From a checkpoint of a small mixture-of-experts model trained on Wikipedia.
Experts: 16 experts in each of 12 layers, 288 squared ReGLU neurons an expert, 1 pick a token, a softmax router.
Training: a variant of Adam for the experts, 557M tokens, 4290 steps.
Below are experts of layer 6 (counted from 0) of a mixture-of-experts language model. Rows are named router (the router's row for the expert) and show model dimensions 0-127. Each number is 200 + 30 x the weight over its row's rms, rounded and kept within 0 to 999.
After each expert's rows: a language model's description of what the expert responds to. This comes from a sample of Wikipedia text that the model never trained on.

# expert 15
router,185,151,227,221,261,203,231,170,238,201,173,249,227,155,251,186,196,195,209,168,164,185,156,177,186,166,188,144,157,140,230,219,233,226,176,190,180,242,183,195,159,217,172,162,192,227,148,237,166,210,229,152,195,189,247,249,219,173,188,232,244,233,182,211,209,148,229,158,216,214,185,221,140,208,176,215,205,184,232,234,208,237,163,197,199,199,221,200,208,213,193,182,220,185,206,170,241,167,193,186,219,243,180,170,219,132,170,242,240,262,149,216,198,256,211,228,190,230,190,185,148,227,202,198,204,198,219,196
It responds to: Commas and clause breaks. Commas, semicolons and dashes closing a phrase, often after place names in location descriptions, e.g. Ponte da Barca, then Vila Nova.

# expert 10
router,202,207,203,94,210,212,199,231,151,171,214,191,261,207,201,234,209,209,192,207,259,211,211,208,203,191,162,173,217,261,160,178,190,207,186,204,241,184,262,191,198,197,148,153,191,141,186,176,253,145,200,199,246,192,188,186,190,231,209,196,213,218,209,203,176,188,169,218,198,167,209,164,172,221,180,177,224,258,177,236,176,219,252,192,217,253,224,144,237,161,199,139,185,161,196,203,149,157,198,229,195,212,163,215,235,219,163,277,231,220,219,217,189,191,186,223,153,219,174,202,191,195,233,183,196,195,166,189
It responds to: Foreign-language name pieces. Accented UTF-8 bytes and pieces of Spanish, French, German or Greek names and words, e.g. La Liga, Lá-z-aro, La-ur-a.

# expert 0
router,188,236,171,216,186,198,215,235,209,169,193,245,151,192,214,209,156,218,215,164,207,180,222,212,194,195,213,197,248,162,200,220,227,200,215,229,249,203,177,160,234,214,150,218,203,166,236,205,187,250,168,180,190,165,209,199,156,229,209,181,205,184,192,175,217,174,203,225,218,264,200,149,238,243,229,179,243,153,191,168,240,253,193,202,207,206,162,253,231,265,198,172,195,253,186,220,211,268,191,196,170,182,159,182,269,226,252,175,197,189,232,240,190,215,219,216,183,181,144,213,155,214,250,237,177,260,210,242
It responds to: Mid-word English pieces. Second or third pieces of ordinary English words after a short start such as r, m, s, e.g. r-ain, r-is-k, tr-ack, d-oc-umentation.

# expert 9
router,234,177,180,155,213,168,199,228,157,156,153,144,152,221,223,148,185,186,216,202,199,192,266,201,234,221,207,193,204,248,189,208,157,175,210,186,219,160,197,193,160,255,228,156,168,205,182,196,174,179,143,145,222,176,174,170,160,198,193,178,202,186,197,167,145,152,160,155,197,195,220,225,178,207,263,222,143,188,181,224,190,231,254,166,253,187,150,198,149,172,159,188,222,189,186,211,185,206,151,195,171,177,215,239,196,227,203,238,212,217,229,226,218,194,240,170,200,190,150,206,184,201,149,201,181,222,239,168
It responds to: Mid-word fragments and digits. Second fragments of names after a first capital letter, like G-as-oline or G-es-her, plus digits inside years and episode numbers.

# expert 2
router,191,206,247,185,174,207,205,198,172,156,209,229,228,238,195,156,242,218,217,190,203,199,194,167,215,151,212,196,145,231,259,175,177,156,253,212,257,206,205,248,165,229,192,169,197,190,236,149,216,170,234,217,185,184,177,220,209,221,222,224,183,210,198,157,263,225,212,195,162,208,196,202,224,244,241,185,216,141,170,210,194,199,220,154,159,175,165,194,183,202,210,212,212,292,202,256,132,235,173,253,161,140,225,223,209,220,202,194,225,163,188,218,192,200,215,219,193,221,187,190,220,240,183,208,206,193,286,207
It responds to: Name-initial continuation. Capitalized name beginnings (Bl, Brit, Mc, Har) and the piece right after them in surnames, e.g. McM-an-us, Key-n-es, Church-ill.

# expert 12
router,249,213,155,222,173,197,177,217,212,201,213,239,171,231,168,165,188,143,143,178,186,246,162,224,209,239,229,215,212,162,179,144,158,152,218,149,211,193,241,239,210,199,248,253,192,198,200,231,227,165,141,160,210,197,187,224,247,203,171,181,190,191,212,168,231,193,147,194,202,145,166,161,218,180,151,187,181,183,163,173,235,163,210,203,184,201,185,211,206,171,227,218,201,226,200,247,137,180,185,201,194,257,215,183,179,139,193,225,199,170,151,161,179,204,197,224,184,140,161,221,169,196,181,196,215,187,196,139
It responds to: Articles and row starts. Articles and determiners (the, a, The, his) starting noun phrases, plus the pipe opening each new table row.

# expert 11
router,218,239,191,176,174,177,169,187,190,215,219,167,187,214,196,199,153,182,224,214,194,244,196,211,196,274,185,248,214,194,201,245,175,182,214,208,248,257,184,158,230,155,210,195,211,205,215,208,164,244,241,201,170,179,204,175,196,155,203,191,225,184,208,179,217,226,185,176,194,212,232,247,179,161,154,202,179,224,220,142,209,238,189,172,171,149,186,257,181,213,195,218,182,137,239,160,203,194,179,195,240,223,143,213,165,208,253,190,210,142,172,154,200,218,193,145,223,137,198,164,246,183,169,225,200,235,194,284
It responds to: Infobox field word pieces. Middle and end pieces of words, especially field labels in infobox lists before a colon, e.g. Found-er, orig-in, Hig-he-st.

# expert 8
router,156,157,208,165,168,200,152,239,184,185,227,255,202,203,141,209,206,231,210,168,178,177,186,218,146,190,291,219,192,230,264,186,211,228,215,195,190,164,208,259,206,207,183,177,173,220,210,177,210,146,211,235,214,247,229,186,209,212,205,157,154,235,181,197,169,187,212,190,203,231,229,261,260,219,213,219,238,206,150,198,196,115,198,195,176,203,223,197,211,172,258,189,196,182,201,210,262,234,225,230,134,207,227,232,170,217,157,180,206,216,253,225,166,224,220,230,229,195,227,214,217,203,220,200,200,190,190,183
It responds to: Names and internal pieces. Given names (William, David, Paul) and inner pieces of foreign place and person names, e.g. Bud-ap-est, Ab-d-ulrazzaq, Parag-u-ay.

# expert 3
router,182,173,181,173,223,196,155,169,194,213,213,178,180,241,162,209,219,180,142,186,203,144,174,203,191,194,165,247,245,193,259,183,158,157,225,190,185,250,182,219,201,145,234,214,194,193,189,163,200,171,167,200,207,213,202,202,206,256,213,248,184,240,201,172,157,214,215,136,154,189,150,180,243,152,207,212,152,212,212,241,217,224,182,135,254,234,178,190,189,218,229,205,177,225,185,220,223,229,199,144,228,207,215,186,162,218,153,182,191,207,163,157,216,222,161,146,155,211,224,156,220,206,172,147,249,195,217,189
It responds to: Capitalized word starts. First piece of a word, usually a capital letter starting a name or title, especially in song titles and track lists, e.g. T(ree), Y(ou).

# expert 1
router,233,180,215,251,206,197,171,220,206,247,250,185,215,183,187,150,204,204,191,160,232,221,198,208,190,172,209,247,159,154,192,241,239,241,232,145,202,185,204,213,184,161,221,255,197,272,215,178,185,280,108,185,190,217,178,192,162,219,198,164,178,197,178,191,174,197,172,234,171,179,164,175,177,199,226,231,164,212,216,201,190,185,208,273,185,140,267,156,226,191,189,233,239,224,234,217,195,234,206,196,211,244,166,218,141,196,237,203,150,240,199,205,215,190,239,179,214,189,221,212,228,201,192,197,220,220,185,191
It responds to: Adjective and participle endings. Word-final suffixes that complete adjectives, participles and adverbs, such as -able, -ent, -ed, -ively, plus common adjectives like new, early, original.

# expert 4
router,176,148,223,211,171,173,244,154,184,184,205,212,194,242,184,235,157,213,116,235,194,169,228,213,168,187,198,242,162,213,202,231,182,169,200,186,183,243,200,262,166,178,219,224,210,180,166,164,202,169,246,243,158,166,188,210,239,188,180,205,246,255,238,205,179,261,192,202,190,185,192,155,233,211,213,195,218,242,243,223,152,187,207,202,191,223,223,183,237,215,208,221,173,228,199,228,153,162,212,253,269,194,251,193,186,194,205,212,190,176,249,211,240,232,171,229,191,245,245,213,168,177,238,163,218,195,189,151
It responds to: Hyphens and punctuation. Hyphens joining compound first names, en dashes, parentheses, apostrophes, slashes and spaces in table cells, e.g. Jean-Louis, Lord-Lieutenant, (Chamberlin.

# expert 14
router,180,170,177,221,200,235,157,189,266,224,209,194,227,202,173,253,220,241,232,210,231,213,214,179,187,241,205,242,188,220,214,159,200,181,173,196,165,153,223,207,185,209,203,175,179,229,245,256,200,197,148,172,165,226,253,185,201,205,210,195,166,212,226,263,219,240,186,221,261,236,213,196,191,213,136,211,226,193,195,182,215,198,168,231,199,166,217,219,193,136,226,166,269,190,170,203,268,202,208,220,188,212,241,148,242,220,222,165,168,174,188,266,199,218,213,228,186,186,195,201,244,226,124,177,199,212,151,214
It responds to: Word starts with r/o. Early pieces of common words, often r/ro/o sounds or re-/sp- prefixes, e.g. af-ra-id, Av-o-id, bro-ken, rec-ognizes, rep-air.

# expert 7
router,212,195,211,238,270,218,210,204,201,226,199,175,248,147,256,191,203,185,242,245,156,184,225,203,241,160,161,177,196,152,150,248,197,228,174,252,161,196,144,219,194,217,232,184,244,230,199,198,205,241,182,187,211,194,194,263,225,223,186,257,194,185,171,238,169,195,219,200,211,187,216,208,232,147,186,217,172,148,218,183,223,198,248,226,189,254,228,221,208,206,202,171,187,254,184,170,141,193,243,222,172,230,234,155,243,212,180,164,188,240,213,182,222,171,200,236,222,248,231,197,193,220,197,228,197,150,207,157
It responds to: Sentence-ending punctuation. Full stops, closing quotes and brackets ending a sentence, plus paragraph breaks after headings, e.g. ". ", "".", ")."; also some year digits.

# expert 13
router,213,226,179,251,186,157,206,237,221,238,166,178,179,198,178,247,232,188,195,232,248,184,205,232,200,189,183,223,197,187,196,190,232,220,163,210,147,194,244,174,234,195,202,226,224,137,148,219,209,217,223,243,261,243,202,184,180,153,203,175,204,221,186,253,222,247,214,212,200,170,218,195,187,190,174,142,185,251,188,182,183,206,210,246,223,235,199,178,159,232,208,221,219,206,162,187,280,187,208,184,174,173,153,193,173,222,234,217,198,195,159,142,164,147,159,149,236,212,221,220,226,157,248,224,206,212,176,135
It responds to: Inner word pieces. Word pieces inside longer or foreign words and names, e.g. amal-g-amated, Juris-d-iction, organ-is-ation, plus digits inside numbers.

# expert 6
router,210,249,222,209,216,230,221,137,185,207,177,217,210,214,200,196,218,206,206,201,159,185,140,209,197,235,188,236,196,166,152,201,209,244,144,197,209,176,261,156,210,197,223,149,223,197,229,205,210,216,228,244,192,199,152,184,222,228,193,218,185,151,198,168,257,190,207,210,216,167,201,173,164,226,236,168,240,177,210,179,247,161,178,225,224,170,174,146,212,241,170,212,168,144,208,198,145,153,196,163,222,209,201,197,163,198,145,157,253,204,178,140,218,166,199,190,216,208,188,170,254,170,181,184,204,144,166,265
It responds to: Structure and taxonomy fields. Table separators, section headings (==, ===), infobox labels (Born, Location, Country), and taxonomy lines like Clade: Eudicots, Suborder.

# expert 5
router,226,195,185,210,184,226,245,197,207,230,194,156,200,175,246,188,199,209,178,204,190,223,178,155,267,197,215,173,245,215,196,134,209,202,254,193,205,213,153,232,236,225,227,253,168,172,158,248,207,227,215,164,240,225,204,208,185,203,195,230,187,154,209,234,181,156,220,246,174,209,188,238,208,171,191,218,170,227,203,234,169,249,164,197,195,257,256,208,156,157,197,205,188,208,195,160,209,193,208,176,242,202,196,223,205,147,180,192,163,246,229,214,245,224,200,228,180,152,192,176,154,159,235,155,164,128,226,147
It responds to: Prepositions and conjunctions. Prepositions, conjunctions and clause links following a verb or comma, such as to, of, from, that, during, until, where.